Below are experts of layer 5 (counted from 0) of a mixture-of-experts language model. Rows are named router (the router's row for the expert), up (a neuron's input weights, with its number) and show model dimensions 96-191. Each number is 500 + 40 x the weight over its row's rms, rounded and kept within 0 to 999. Numbers have three digits each.
After each expert's rows: a language model's description of what the expert responds to. This comes from a sample of Wikipedia text that the model never trained on.

# expert 27
router:485548474531551526588497482462495501566503503515456468481502520514468467553488568460490473508469467495530504464557503510530482526503520436595433496414543523540528506537489493502527535505460476501565555476412501504461466532518532452466539520451573557521500508504521515487540449426504514476
up7:495526487471512478476496518456473496536531514493515532494491458556541456492478420586499532434507492532431472420540560466441502504514515397542460512493495404499477495547485451472424523500482544544533448508540536495553548503523529515506547608482546488522451450525491558625526499507494507526
up8:540483538418460464527423490514466500544477445517476523476502549475544497587463483501542536513523556520484474465495528530522414460538466516461507494486496534379500483491469505480512522507552553449495410550425471522509425565481495477493426507466523462485489539495549462443403500569489438541
up9:485514438517451556450431437487465519463507523534420506537561462476583534480526557521542489531472471562558508505568500547581419520570498479499537504515475516475554482516457522473517481558530601561513512554482527523534465492432561405489508472541506424466481549424519532514536402521525495594
up10:494539520453529453427523518466513494428554511563557492544515445508559479421474546433484506463421460463533452515509546450466522593473544434603459496491432444527527478464575442537477540461482520518540432515434465545473436540499539525476555452455459531537525463526487557546563495451562499489
up11:554567548534536535493517418523567479505424497476496471467493489497473536450477567512477469471460513472482493488533491496435582486542558496534506439546434470564490502465513543548475464486417495509553524521448529514570473511536374432494540509524491582525557541500464486513505517491509491499
up12:435490501485538546511448454543482501449502443465487464478488458527463507469442544560489475566473405506481492489486491454505460491506604547463530535532474467591581494500505526531500424475534563448506469532372512522468445484442412520508567481495449565543483504584537446427500488474534558483
up13:492503565550457458488573496478502497577544486427473606542452481553519514521459459510501448511537559520472443533577452594444491442439501477569539528521542494525502472530466471425448434401497484520502460401556482441530566464512498419501481564510511458456488456511485472507498456455501481523
up14:520460445565537447635512463579534514519465545455508517552571473542449479507471356490484435490528539514514469470443512558527512527506466523510509533524475476494507488529535484506528502525581468521448464553480527486511463513526534508496463451618505500472497514500552548529446533466499447505
up15:489492547493478588435506499509544496452495528510469439498562463507505485456495555477492508505483484390492521428512514537419543549476486503533463549478506479544565458462553453493542492451467389463452517489486522567493521444511519584512491427600484512509477430509474549554496467449561548537
up16:431487504477483545451473487403474483511449538494481473464474589493436454503465586533491512522506529485492501480487513498522438504466483533513519507414490567498467439457499501521557437525335414510490577529495514548501435513546454526518518489553496486539551486568534449519555531531474479551
up17:456495436465565455507485506480468499443460476491441563538542588443440475489519465443536539452568496498512479536469553452452523468508501530523501492518452466492486516490527453528478468437447521515496535560480494569449461453542519468495533523500545582512475450441472548502464467476522420430
up18:454460551554488467447513423522475470533529530512452517490527508471589543562501471433481478489494533510545538535536513516430518443484466463509532541473557473556496602502413572485453471476529498542530593473584482443494528501495455419497525507448504469565512477515525544479576393446491541453
up19:466405502473451493545480486395525527465458476500405417490415457504504469456453488499506534608522557560525456474507483446524478447510502506489553499512508537425397458467513532539502453508462544465471442560469538526470534516487578501516474477506504500487510587524570483441533599530486472511
up20:475515456489473542528488529463543504541482485528485556498444507514376460477543488532477482498527477489520511494481506474548579518473482441497485399470496501539466439466611514541519496433503427545532387484471517562509459474564519532523490527533409531480474462523462538511535503518506552492
up21:523468502512530507519459434453481475532527480491574455508464494440452490521526433524465524469404516485477543537550513460614564538523537496444525509489522564535472512509491484537506519608518509516509455545487524481455524523510405542519505513445546469463453455537501523568504442576508507453
up22:515464484487489453455463508453447543474503505519576565533451522523510469527477498567488494516496548504499577437503560534485459467525519484477474509506464556461422472486460446492486463448499479449448540523495483588473483565493489533509524534512529402514444479552464505450437581535543544542
up23:578459433513496432515515570485474474429502528472491464531502481557487498534533585457501455559462509500493552444494519549525519540508490498472474467530509506447617525459525580565549469551533501469394535563492474507416557510512416528516487489535545537530462479449484446555526566607519448491
up24:496542499464580468546527506495501490442493390506505554492456551601434494480531484486534504497503477478503448446470502586519532492485459505480491519495479532538478463483506581527486562495485531505500408519488480506434569522521471501520452434519488472546507503566482508470550469498472439509
up25:492490497488433534461530426559489481508516493482470495511533453616518482444461518428506477522448555453474472503561422526495514463471495515538497563431518491508510514491603522517525489502468457498501539441496505499489522486468432515521464454575533495483495474463489523577486493543476561525
up26:526491544455506525475476415502504483528469460442456437493415485477447485551479530451517493533489518550480499500537536448633515497512539519545530388486456529396543446553613475517509451586538487445532560515513487559520478535551473508491466531472516468503535517522469479508509570530514559471
up27:490492507511469615398492465467466497514528515541575457495426514555529523484411464487488503520434466520502516416472461488464479535485526517510523523568533475606539478506575416486578479503434561511550516480448477548514443444516491522531465520498473536472506464483421571525476546482541511502
up28:487459515480503519471472495491477526466525460449509518498486526549531442509495447555500539483542526625488434459509474558461529478476478499468523452476517493479446452504538510480427454420480567481417483549514441431558555479480536527525527510544524480540507541506501456499478563507421421472
up29:542465462562479474450504544540530500549525513440531368491466555460549529565481494448494481540492494505486583556542456423531463521479453541462570554447459498499502483511452502451495498474543516494526492483571493455473453453482534533494455530424567444433523575548460539440476496509439512515
up30:514551451528501530568558515590458500513483493505587518500487592539447499476450508463488536481538493493513454620534463484509563477474552534504511486498512510485442491481511574440466563556513483474547519485556527513472524469517511570519493491577554480490469596496456537532411560537544581584
up31:508499458462451482541501504503473547528490524471490409475460476510527495492477509480513539538487528553547461492479505503591428464449551522518477444485495466387490496481608483513466550521504495495468442510511507514517505557535607569518547420573510581466491578545543496523486564498451497516
up32:437457518484485538512480513425543467491502485449552474471523553463547524532440499469478543508476508550498470537526516463494519494481464523465544587515508495545568496501499545504525476535370517542577495553504532542643465529512488431527467541489557516418540519542451514529471539464518553489
up33:451493553507456537492498483461477503447504451509482422563457496523478538452517480472464508524506484470497481413514524541574575503454499473579480450491509529509447477482543556489526548424487503516438513518557499564638480468486575498508469456503476502525498438457465506386434520563502513516
What it handles: Verb or adjective stems and prefixes that will take endings like -ed, -ing, -able, such as recogn(ize), re(-routed), fragment(ed), author.

# expert 42
router:502563493570546520516483489434513518564547440518429496483503542498514445533511549461564456539530495447509554471560491552531460514470508495509468506508526528449532520580454554541510529515528501448549514474416449473495442559551550481440480484429497546447508510525504472485484502513503497516
up0:484493451479495492511544476518475498457515445466518518529494582563470466529532583533463517524504450513481527437593405517516512520462459530470515484397520544536484478495497550501463557522501471454551538430486532553530492516502440501514543469452522501428526499527477527524483501513471558508
up1:483503565487556564536543453531379492537508544489480496452476481609421484542476549511550489451417553467501540556430455504497462510527493512518523473486422430551544516447458449474377483491524546502490364518493529446537466504548448493522532521531508476496487485477498452528509493503471462554
up2:477601489506448529553515442443453493561474461521471495532470558486543488580515547484448508533428551462510547468510556547547521484470449521470521497495491501447580469514454575527458490532561458514498513479427505422542392512530444482510476497487487521489515561437528454529456544527538531516
up3:477492502459550513437499491499534484510484448498498413549453538514514507578497421424470518494486536416507550511602500511443439465502507532462474502518531518591518517524402477574463503560507440519541535453486464430514431503540447516492546473504527447484472495439445499560501524497460481533
up4:424459490441509572465511499449545530504537460535544494469560564551522521512487532444501503510536521505512523425518482449523474517578495534489429480487549550505590531553523524481513583528474533521504540463443488497459427560464476497433472513459490579496531577468552526504565484454526500471
up5:444569518524510521477527514396524479590487505497478434505526530495514513486544481464580523497425517444473518527515515465510475464473502488448507480489537479496586453560430566503472517514509460528507509471522529414536414525513517530478531504524507486484510538443451518530459472513539497511
up6:520470473484545432472570522501489583480460491484534527504452554489544497448442476447469481492536458512546554420579527460532543501476484535509485499546532468529515525624438545552481603551523477510556521487476481472551530503439443462512481491502485434473535525463522532545522473518581476547
up7:538474483516508467492506437500424483458484568550502538451481528453466428562509524518496495498548449545575426486475522529484499537532433491537475502467502509467469505461538513483488490484488467476596484516458504558520460506494452493489570524469517501480432526556545508521594511398447516515
up8:551472464432485541481556542474488518540523467474468474505476442521461523490500497472476518450575530543512528541563529557430528547539486505491534499458487522496550540458524471478552604416490503500461485519473565525509494478480458476518506547527581475531513495571519539461510403504507491473
up9:534571425474536505480517464472558469578456440516448514513549535573526505525510498457508520514441550421501467533544503484509456479474486487455511479475474547475571541498432524489491510513511522512504536426495510495501397477456470539520525519525509446503487473565447502522448533508524469574
up10:466461468530517509489516435440522482522528465527509504435552520543494493434532471502601507525495528401473494565481502532532494452447488528496472487495484431580487501523448548546464526566508482475482504365525460456472433488560458433521583526508493465449465511422476504590435478454436461527
up11:504477518542469496548490480575469527506486482468543570492525533497501469492555565500524454509533493539566517522502481537512537566465495481548541478439485500488492479525468451600597544551431527469485499527475416536434482479567524522480461538445498533435480542523541459462526491468402567489
up12:544536495495508484494481527491485460620555548474482444526453511507530508460483501450553500519507564468489492514524536522465444509479512498479484499513547453495495508483503522504462516505558519479482521522437510412547480576498543481497441536541530509521427569401474455551487511473512511493
up13:544504531568476459532446507462485475548499470532472548508449499418549508500496566491573467572487477499590480531495516589432495507521483500468470513536437464486526476516536502479560509455527448495587516544411526582529459470476449478508555541468434546501537529487460477519521496517413592509
up14:431492511445467486501504485428482471419470534516490532548479637458516543524519440491543472529412540502512518560513541469536508539445533462564477505603485445468509463505493489483489453575541535464571518447474509499440471495503526504513542478533449418509549523512495560538504568490504512474
up15:490548493434531502542470541541508532446503496489564534464482555463467517492501478504502499529470515473514528505501436492547451453476502516480553504501528472484421510473460433453447482450507574492490488585529512534487559485469527461517431500501539544533506437516497511503462545494520555481
up16:488465526470500509465540449418421493431496449492503529480437445546568517515517531466537480564475514498546483490458543507492526456485577464539524543546476545443524546518431597470542497537543591550455532542439502459502474474458498524494503511501458503547511520516582444497442541508460474456
up17:485458519576532511557456515518461541499527481484474460398482555516436441492521475553486490475501505538487555550473403483512489559444526496506492533543542471553474454516491534443436505524404568534496493452493473423424502508551587427486465436414502502463450451445519461489558510446492487544
up18:486562513531452483499433466493463514464484503475487554488498512424498456520525610513554527562452402501531463513483468551480489521541469489458488450462468509504550485445446533521560450461495453582566492545422460555505435471455427490465579539455458501517487528542532484509527543429428457449
up19:480572471450521494489478455495513487579517471566452511487528477426549529530531482471428519532450548460492448544501520518480507519493514506470512452525482559491555587452457421519515472535506528501528508549512469458507471477476550494494501509526426417485503505517507557507500480532474476499
up20:549548480558538472590463435562440545537522485496481572465491544474463514519520537509521527481553548538520452520536509534525533484476485524542479471487432438560442473550486517500527494492535542468514544527463473577469501456555538421488429455453508581464492503499517429476548494401449546476
up21:506481445502459464484493414534441551465478556447579470511483501494475506466579519544463490544558484567478513479584489502482576549498533544525575536484505521495506469544469526545485483545504525437500543525462485467507567528476520526496433509490568527422503550494579526479569500479575551485
up22:498482578484504500523497426455443494520539503613538570518516556615520536596521555517608533565457457477469447527482566479507507523457538512476520510410558500444520498502472531539438485520524507548525490464571463477487407507482549472479542559525572494502483521467518481511456513528525488482
up23:564489481497486503483474438481547444520479491487530512446517494524503530453511436455443471506542464498464459449483579529524512584560473502514504538440567508525451524454505510503478510547540562486545533450458485524404445520495526517505510455418503493484500457521459482503447505537478587558
up24:526487501581454511419460452507467508534506438548402452484455415467465476521485501564569489487493509423510472513431463525467516507516519520465485448517499461476508482509471476455493468443475443476552469570505501495537490540464530473493535505438473499525537473519554480521408554519415469511
up25:464569536547415508466505527485516511467476479520514535524512566447536472523537579452494520549534454444526529529626445502454534487460526457457518520482514521481538464479481517567567452523518510515567413498503432518508522479515482510510411572477489465500512476463564521456561531490524472523
up26:443438555480549461493531468435492465480512470475453480511556566468561525437489468444552487493473579447453553486537557456541460497456512530444507452501533455488560524535506514480491534542524472505491500446522475447490515528436563529475469508541455483403518520451494445514443530498488485494
What it handles: Words inside === section headings === and title-cased names or terms, such as San Salvatore, Washington Bullets, Southern sea otters.

# expert 23
router:486542481508527544550494496448500487517503459514497471443499506498500449525529581474511488470506471475521511453516493544520454503525538490521463513451499565440547476544493578547574504503480518443520517452408504529515484577526534496445562531454512550437505559555486502432536502507501551460
up7:511472402472515532507528484447509530504475426554519519425473533550489486531451484470604455470480472532487553536443464576470430536530425519425509462529453479460411577485532489489453543482495543536483419523555522551453474490513470477531486540534540519540522485464484550507534473513441564548
up8:390493539476476499527515506431463503543484503481490432580526501515517515437431516493533475536514607529523511551488519586503495532481564483483538523470465505445511478520492488497522508494499476568501537476468531474561477541516474486500561553505529475501515469500510510518535481536474561417
up9:448531448451496518446473493498498552456517607575512528468528471510479480496467516477480530461523446496434564490539559504484594532532506485516459466488480516550479577526541467441497530456447448519513499438544460484426469494493567443475585486440497503508525465506537507578572465464485477556
up10:516533553459377493509506454539457480568477574556531583576510512539388493473538557447496562494475539496494506471482497575472506476478476459516503495551540478487470503479540481501585530499517465482498500474453490480452441547394475536514560548462521454530503470547536538473538530499436507507
up11:529490472523467477437474608579507494445501564516561526477517495480469512503469493545445525542500458460534508485555514501559479455622511479536488463430478463560562472499569535417424481519498484400505483452384521562526579477555540499476500532501453484502481527503460449492541483494508580516
up12:474437515485487487498490531436480496500493520450572492509527545445498516538512496421469510543425393482532484526535534537495514561470546554511503466526526468500522512431512499548494539475502539524532505501450525522568466560579458499506597463531442446509578513552524535420438481501471488474
up13:487497506499530521422540469522512481411529547505467529513557523455509422475597369521468442498483533512498443466455488463518541485490518510464500486470430460542531491468519475543480477520498464453442565444505462522456515488528496543517536480478502530503525500545432486572533567518555636476
up14:504564508453519435523518490452462493513472515426602456445473478503589521484451565481520439528475560496471482519599506535473491487507566492512523512520498570501537464496506476554427493516528500520543476518509503607460467464477464527501484507497433447464473613549444515461462548479498514525
up15:527571491544567465502451503488473471524521581537548533497496478493538508460491458457414476489438466491528475572467523424543455432521548466485517496484522509503462548523517436485413495508524511512475418502488509409513546494517509463486497572505512465525511532446481536554504511526468503499
up16:456519471472535491541488465520528525481491599493556512518536470447550503450480535533630519502499546522540493485520514422448544478488469508567511537492522483493447487474514472490435450502557584533501559442469496458476605465479529514494515491537580542469492511478471445483597504495562460601
up17:527530503462457500624575539483550489515497489435484524569472529516486491460493571485572523545490576542518481539523513568522572567396546459532538488523483464454459433530439505517547509452502465520605575447451527509511506481475560479509546523440470547470473448526500466488477462513487566455
up18:562526472465470498522583513508507501439491467437482548431404438522435476445529516501515556471461483517482472506507461566495500566513475556494527451478526499496505502503453518514563407471481484496511508465438507463494473506484531546514500537488530481406526503522444600503579450472489497532
up19:470520528448506460476499503396444467418514494552472598530435450530419492520529490506519538532503464447511516455474509561533503480551489509497465506467475485574459542448532495564522428537513444475511476471545447470488470487467450513519429504552486431519466549494492519482514513535563387513
up20:459504435423469547513521479533512517503469456473560599551518549496565469522553552558508509473392551483524486466522467453463471501489467523506482556568575490449480494487542484545531522475480461442547451465481454400399446552490479458510479534557613498480459539524474512496531469530506481506
up21:482496504550511512444552494532495477483538551488574504539557548492468410552537544550517480528546538525477507554523488440534464520537469491464515473514488475507591501472518558519362486467534480458436466547480552495468554500506500568507540494471541541486554457488468443466435511460462549561
up22:558557553501503468510484473446439519496469455579463480555480517519565456494508428473534485505451562491451543562563534501560569442580493482518481401478476439443447482491564514448609547520525571457469537499497498464506444508496498455496459552499537495541460424540522477440462571514479475467
up23:478479552465515498492477506453488493549483487546440524376526609505538511445539511557475488489529462513456544462434485461466438434539543556512501526481481497463505472494535535548419480543457473426504484474501456508585543502520479464522525546509575491566514526476487557519533542521490467540
up24:574574523496484440506547591462475504495542499454496539527492472503459522478505439483515412441464527448480478462484481464479467582561446531500527528562525490587498537542534506445524514449520442488542458456520506546505457466487490465521480508496493510453453533524501500510406518524432419459
up25:529535507509545456547555494487523522505463479552546529414516567484472487598527464474557490559543438474522475453435420550554511456555504488464468506503461489481517509496514517429535506527501492553555463517531538565501484468484520504508529480458497454566537428569523493503446461513482476476
up26:525460469434515443482504519466493479475516487468450516509495541568590506527548556558540552514532550493443442568422523489522468505562493444472536436459522515493549489473476532560455509550509500440553540535468537412493470407407498574511552424527534555533454499523496476476486473464524581502
up27:464507483521464533467425522496418422598538575543556460527495486463534513521578535525514428518408445513587490433519531488465537500482550485491447517525500551456492460491504466537519480514571518501495555538493544463472585474501546508488458473462438442437469487461531472575512465543498467536
up28:492491525456467446554480428476465505517468522459504438475522527509475478505441518533441458492579500524503490511541526417443456533512501502516574524521491559481468515514453490508456501557529452556468539466507523415415480551477466460499462504576542403522445495521559492507488541490430468526
up29:564553423532444515519490413470489541500484568542414475387484501476513536509538495537465475494434497501518430566420480504412443519486490455478426537545480479542438469492470538554486463447484509413465426460482492471536531414463483507494519497430504502506437457502541512510537515476481430475
up30:485552546529438462523496527544463513542496534490467533395488458513480531504572510440583481518483441551491443429497493512453524558575516504497523528456522491552419488524370531528548452491476596460563454456502468470536496552496473460478484523504468509507488450471535479487520513460448489444
up31:582481482510537534609519475435564458543491594480570554485421504503453546519442520451413501457464512488539486527479439463506527521503486433554522523488505561434447496478487584548498516477451513449483527516510466494466467543447440503525518507480504508491479454493502478518579531543443480490
up32:528523450516522488556414596540491529496556506516482512497488558515521531433492486419450553477501466497495486544489537591497571477443472489553540490474502490485478508479461504424464505485495536442539562459515468468401513504496512502526527532443487558460396469546511555548471452471436520432
up33:547506537519487448539536474465545482534472455456434482482517533487497561436490512440572523498461490528501492428538528501564504509473558451532523504493522525469512469488454450560533502473486553518575473537426500390419507457529538506516584497512460550551535531494527447500524524460454449521
What it handles: First piece of longer words and proper names after an article or preposition, e.g. Con(text), ad(ulthood), Commun(ication), New, Grand.

# expert 30
router:531558446566519483499540516458598561549561532481472495469489514472512474473523502475496475560496498495518552448501478491504455465520599452559458442515509493424569537561499451502573575500552492501530526542481510506523524488517524500405475573540498545474503519497512513440516451537459522480
up7:498505481513472422462486483458534471503509521546476524547520455480506542476519537464428425502556388478508469540463462502522446466536592520465516463478568472491530506482501540452502511460512491522482494500496507564504489512477560515486565550481445485486467494479482557476528521499496568522
up8:491508512522450506473493532480517539490498474560462401553482559425560549512490464498417538509471539510508461530511478460454462489535547541467483451543567532449555539495494512454544499442523490448491518468464449493499560570503516557501491505514437482589567543497493505524475567475437514459
up9:420464508494513451468435510493530498487506479509492520501442583488495492498511516435517390498495424493571603462483523571514457530581513491472521541544506491541540468543472490551535512481520490470510525448476472498447467485574583499473524554430501590501558448478485514469489516512499603548
up10:455502514471447462510499500385516445486489480514459530585505571509470550441455549535477420497435483563512509491504530504487511500484580502449466469399522519498606513476531496535506518565487490537558427533482469406444548438521403480488495517508450513480476516519557565464544485487547511513
up11:512547492484505497492531509538481498536463546483544473502450495539480451499501480406565495470541541492504537550470516471469518483525506485407525462508493553530551482483448552543551455513447462471472511581441479507535547511557460538502535564438511506578549477515557595514447529511515512516
up12:494391424449460480466465568517552488462471502559421503466459487502576451533492493491519467531499419541544539485471528478466534510515433505497444465464475453552499467480555475524494503501430449451559588467509418473484512501413550533501467548484555538462482492529437480452459472493492513489
up13:525604549538536514503493549537525514518472470540422541524420436498561450529493498539558419444472486437501481533523468510470509513568573509424534464482521485512432458453514441512559449405469494454478401432476463488502510487453406522523473550518481538532548490554493517497488503468417454488
up14:508504469472564471513485505480527568556519545535616524579583485475480448596512541612420561513496423391523494493521504485471495510556476524526441477452486485479514516459481459535494511526426443469524553508502437550419455515499498550491521544523494518479474561519466513503537460466459487478
up15:543513551470492479534491542504513513437504447501451469521471512461441519491455510518455499534518512471503476563469509486540480511515561490417539525437486471522455462447446515505471476443489554457533464523479524439552534548480473526504537599478526453531472485496482552506447518479444532440
up16:493519567515550452457503505498444499487494455491421504511492399479538543412496477490498517559467504452454500529441502543553426479476545452447551501471502472474522511464452463477500497541504550537548530531515445520505493578487448479480489476512510489446572486449408542521483450501511478545
up17:450562513495469493533561528525487505581531428524409504553473518466511520490449458476489481509476554576514515492521499531489493482478524473473500498546537496477515454484481507457593510506521510500483472522525473478492555473491474468490456555488535589424525492465506465500552504469504500434
up18:496570541551586492561579485484491552553521538467531450546621432454454532511462530525549541534496550431543534594574527513505524517523484496569435518557522488476542585485481484495532563505481545547513436506524534517447447481467536442475518523481440473450477512478472500472488392437457468496
up19:561542491496495507528461497501527508565486480464397492492454468462444534468477487512531489569499547552530493535507480513510411437485556453540490492535494499447519497498493506417550548427550499504532541579515530451558547512501468549498489578523582543495511514462521461459517520541510501440
up20:522515555602477499466575547495481533501554517517545548491571463504495497526480511544495506527467480507494505541491496501501449470465481524582526476466490543479458514522478563465521468506426499534507516555569430526498536541446464515488490493496445497530536510470553521533523523507537472493
up21:564438434402541475510450466534489516401539522472510482449442444459480533468488474556461491496623522516513520500519500448553531490499490515476487516480484544528459449473570484520552459454496522475457579540431538497556518550472542520531529541533521495529528425500519481452556451506469577475
up22:501479519503463502469514474587496494590545488483480517467547420488555492529493575456561558509545521440494466516525525526486469540473472497489504495467426562525539477453420460549514498490507512535471501496500549499553507546567458508493564586457507448498454563551520499505549419487538448499
up23:549518464513543523449506489477540487540556499459467438421517474462524462475468542537467496573484539528481469514489485423528493480463468424507460487483490475443523524466552500516514580433501563522440490509533541516538526541495503605475493578539510514493539506448529529391534515493522523464
up24:456436463488484510532500498490488499521469506548493518475507509535561501522502494488517497524544478473546496480478414491477459537463585513449483434418492488504547544596512468612496511489491491515503427519497478456525494472635478468463547522490518468436513449465515532474545480485440476528
up25:475511521477443487455397485539478478494516497527474445453577481430507491502508483495477431475564501572533428589513455533449459519549486510464480443556431499468512452517538445536514575400523463520569500408495491518498458536475527513487435569538470445499469458452515472460450491439478513443
up26:530490520543477468475438447546544515464486499527491545503434463510545547453483509455457489543544550529521514537512527498565411473486488495521548522512553526459564512572520505443475470507567481558527470543498498471519508488456457464474537524528469517451492495463508479542539436533531536551
up27:452484516439524481511487527542466486506469414510555554545477543522531529613520560495591500526503460506501533412542493569561511548499419567495543483511451498419415481470496439514510498458491495538466504508465534570471444475509455415515454482502483558555457496603529438510458469505552502531
up28:527564453522557482556515563505552453466564528415426490472487528473577505501409493530456527487468542427502515525506469471552518460480545415440450497547508441512519466485504479461528486415516555485438467487522523479547511467565500568488495448474422505522517447398547531523450483418469502509
up29:547484474481492551464497534530448524426479460523469470452403577509438549511510530507483500417450550465456530494447527544528534463510529530469461475412457447498502583472385490508607495534406485500487456471561486488513491554444553531491486480480412527499532472539510450500498541471500514490
up30:482531486588444487485491525464508462483596565502551483457471494490547407461473446453454530439519550557518481473435513473507509491534536502491492427441506488507499489525497508449547552549457530503463457494501515507488509519592534505474481552459468453454475556471563508488533502531538541469
up31:478563467466563553496472496491386474540481518457487471502457451468466496514512511413453469533458467447476452451492507458467477488481481533456544490493529492468563584487449503503360504515472444519559549472493564467557529483529493465496483499485536447498514560473491478487486502485481504548
up32:482472467452464486524504537518537564496488541516515508498472496488517527470481478556463404498482462559667515513501464545498492487563547474496517473567549501466505504517495525476554492468517547498527537570527518537502511486438431528506483585514459459512569459468502497464529446509493570453
up33:508501530552491508482534470549515555543480551522559519479462472570556491506492512529508465471559523554524521516495487529465443566523513490589494521557523537491504465548518482484553491493522476504557527512510507446570473497461408516522488561552506474495541503438516489524637446531538491473
What it handles: Subject pronouns and modal or negation words before a verb, such as they, she, could, not, plus pipes inside results tables.

# expert 6
router:506508509556561496502497487467494601506507491513510498453514514514454461526532469471504405435505436469490516410519465485496559479554555487566497463500499487534485506588459515540554588524536569386513500467473456487488540536508477465431472523492509511484501522562563494487471440423485525516
up7:510534518483491421510496565443496505481517463419488581507514499539434492464487541518533519494554585489498438459473549505537555536490433506493495514528574528516495456476455575558511535528520412485537515489497551453447516475525490407497524519495517465399433424551503496493493501473516503504
up8:551453521501538484578495513492482562503501528542442514495464479523498485521551462522579530467544569590516526513489472441469512521577521496497457485564560514496520473458488530573543449472462563514481486478375526511405458512435469509485546497533591515531478578520466502451458485513516601441
up9:520476477462534525514458474512447465485530513499497454492490463556492491530458508503465507446478461566454415543489473448506568519510508493471538494467568514462489472501498468509462447412538430580530501430495495533536470531555494500491401549500519499459445537468534472532439534400448500500
up10:525454553566524456504508519524576497488584541534532458546548495474509497539533475555441477524448517541521454544461508474518482490555510505557478448437487489545470590552456433425498437522497495494470527554535417491459500482498534540423515492512493466506470534477433477496479428436448496571
up11:488466507529488559532491508525476549452498514466533485518546496458478464487389460498470565539503474439511589446493393462542633479475485525488481499524482486574423472484406472460485516489491489582518564436506496530503534500597530514492518470535547504546466444462525512492530474430542422524
up12:509489460463515594483432466444615476443481555578549519484501464472413425559499476560492573479481483528534503569478484420484534503501480498513489509497536523551514471489529494548502427491497452488448457488425520596475500493494507526486536538546511549551505541499486566528501553478513524494
up13:472433411438500536433500463472509457492518430416474451495482552481532528532463517455508406549576478486482447459544533539492540468594463516510471436487530493513520501485532511591498537427456595469519511538445496541530428517463466469507497441549533478536500478568478541542513497503512463582
up14:527505543499439503550515508536472528524464475500519492445537567452562492430510471470398615479528459495517398516492494517529426525524537503431500452480489473524451466496512474484488506541444527473423462548545410552491531518509469425500571512419453532532634550525518494476519497459530569510
up15:471431491472491470490500512536429441491471398521493577525506492585536548464545539493456473443457422526502503573437487515469488521505492457490498412313509540557529481509432518432470511526447473495605495527451504461473517517449425463497501569468588481470531508516518504522613525413539463529
up16:481521535524470521461576556468467459461468537455516419484465504510483581531491501511479475521496519403513559524459511494437491462485518468569468584596438461494422493478548499557526474561516459525580414448517534465489486449458493582507504426537473504506527493510465546555475472486493427504
up17:421498526469528473560522457443500501497501541527534557494512511503520497517536508533460570539450510498508503562474522496539589473472493516473461538528485458537499521544418499559474464463466455461460429501515416540516592498527525559504450493481574500459529452519531587445541513458457461507
up18:491498550550490468439583509561467515470569514543462523456467554429546511471505547488521497479467478471491484500514470536529488498474549512484479555558493485488470494503535396541581476537494518536489509427532440495448585516519466449469421433442449494510502621521461530485511491512456492492
up19:461530532503475523545494562441459506480551539458561485580594542510530489559505525531428461509488490505488457544535476479481517480538546452538524482459466465523504556589517441476446499468519545488476505507504541551443453515498463561485482505485491532543498452482488559468512535534511520455
up20:413571501525459522512525486488511468470586482455558509545543512508436523577489516508434441523439483466492518412474452510498491464490470514556561415482466549471518507526475524558574526452512527523459537528505462501516468565481501587514483527540565570535504512472467531480557463514572539395
up21:446509444505459561399541499500491451492423496516502506491477466551501444537486513475495513440443431504478564437467468510463436563400532496496509437453429567462526471541512432506497416447505516476520499510501487526554531473500492418463402472556479456507566471477509533512587533514553428515
up22:499475496528453580550486538464529491603500454464449597451452513555467470499443468389549467500537578494493475462443475539429541513525503504527501553475525519567483488516542470559482472535414484496531527504512449410505490514457514453514467577473560536474514497577493478470495527475438518476
up23:503493447559509511501487522471553468478549458513527437534521475557521497511520484440566477463529512504491540392481462538490447443570435527465526469527575535471505508498482565481544517507572504498503440528528504423520557472484536548497475532478452485592444536489483516463534485485573444504
up24:445542490529567530505496551465493475537443556485491465466520601511641498485482495427512577440533531479482489546515463422530472528438555475478505441560553484493533467546535501486499442472552538436463457496524521442531498547550510479482479524523472474538561476489544486488510555445586499425
up25:475537559469468527574514487499450437493459457475552579536528528578543473477529482399481402489510530502482564488549487546425413545494482474528522530434533485432522502499448457513458475556535519548536486504485551513523525540464449499503462541546611467479510511555553489539561515514550497594
up26:482538464528513517479515518502483511548489545476428476540488476524523557514441472536550408497463536519529518495511505455462553595493520429494509460507496493469515536499571467509449492516405453547565507521551596447507534454459534553503512387440480460500514442549554484510530483410482521588
up27:448468490522473458487520446523524476546534545496526503502495497525490511510476472424527490504514547483518528496507509536462477475553511482567505540503516466524516640506578481512464471516504533496541530554480538509490477466501503454486533455544450539417450466515430515554435452505473531554
up28:516491512498480482495490449510483429512482508453538427497521488497520515420561461416559479493530496540460512472561523536512481529548539434460549492536455491460549513474531524485469443504437497480450565495438475506544495537501473463482498506589415546450493448526517502452464551463475508551
up29:526397395544528492497470513466543504473538478552506455561458516519534477521545434483512506455589507520532497509476438493441470506515538511401525527506529481442518492532415506458534486490496466582496469507530450475465537493537481504466517532481560431471517505490474496524483423484490490523
up30:566485471440480559495442509513436542506511487551541565517489507493527493449444504450561466552482497443503481474536530588537520525534486493521509498485534458491542518509499476422480541504582470572514449501495524419506563514485509514508588527514577521495500434535602518487502508507544470541
up31:519514536515495502480527518468460556515522507578548526519480550491434480478578445506448515476519543507488567591511524465515536462560537509543483467499494539468521535465547396543531468540526515488491432485488477503463451485498444490509466556456439481497486511591402489553480437450491561490
up32:498467527531535466497500418553446496535508488455472492486528532523543477522516503427542529458504513508520491439531529467559429441570515510497486546555515474458489583500480467433452510477586457500530449520503554537510451571495422462493600517455497529521532591503460568535466522512439443491
up33:457582517471488451552486475463484447461506431464507497428508494582429502509534522500543495498532453403468463477480509530461474473517459510532480488410563512555509459466485528566507501485474499522468509439513469461528597496479451528529542546534502441482539473485510610480528499494523522432
What it handles: Sports-career words in athlete and team articles, such as League, Cup, senior debut, under-19, singles, round, season.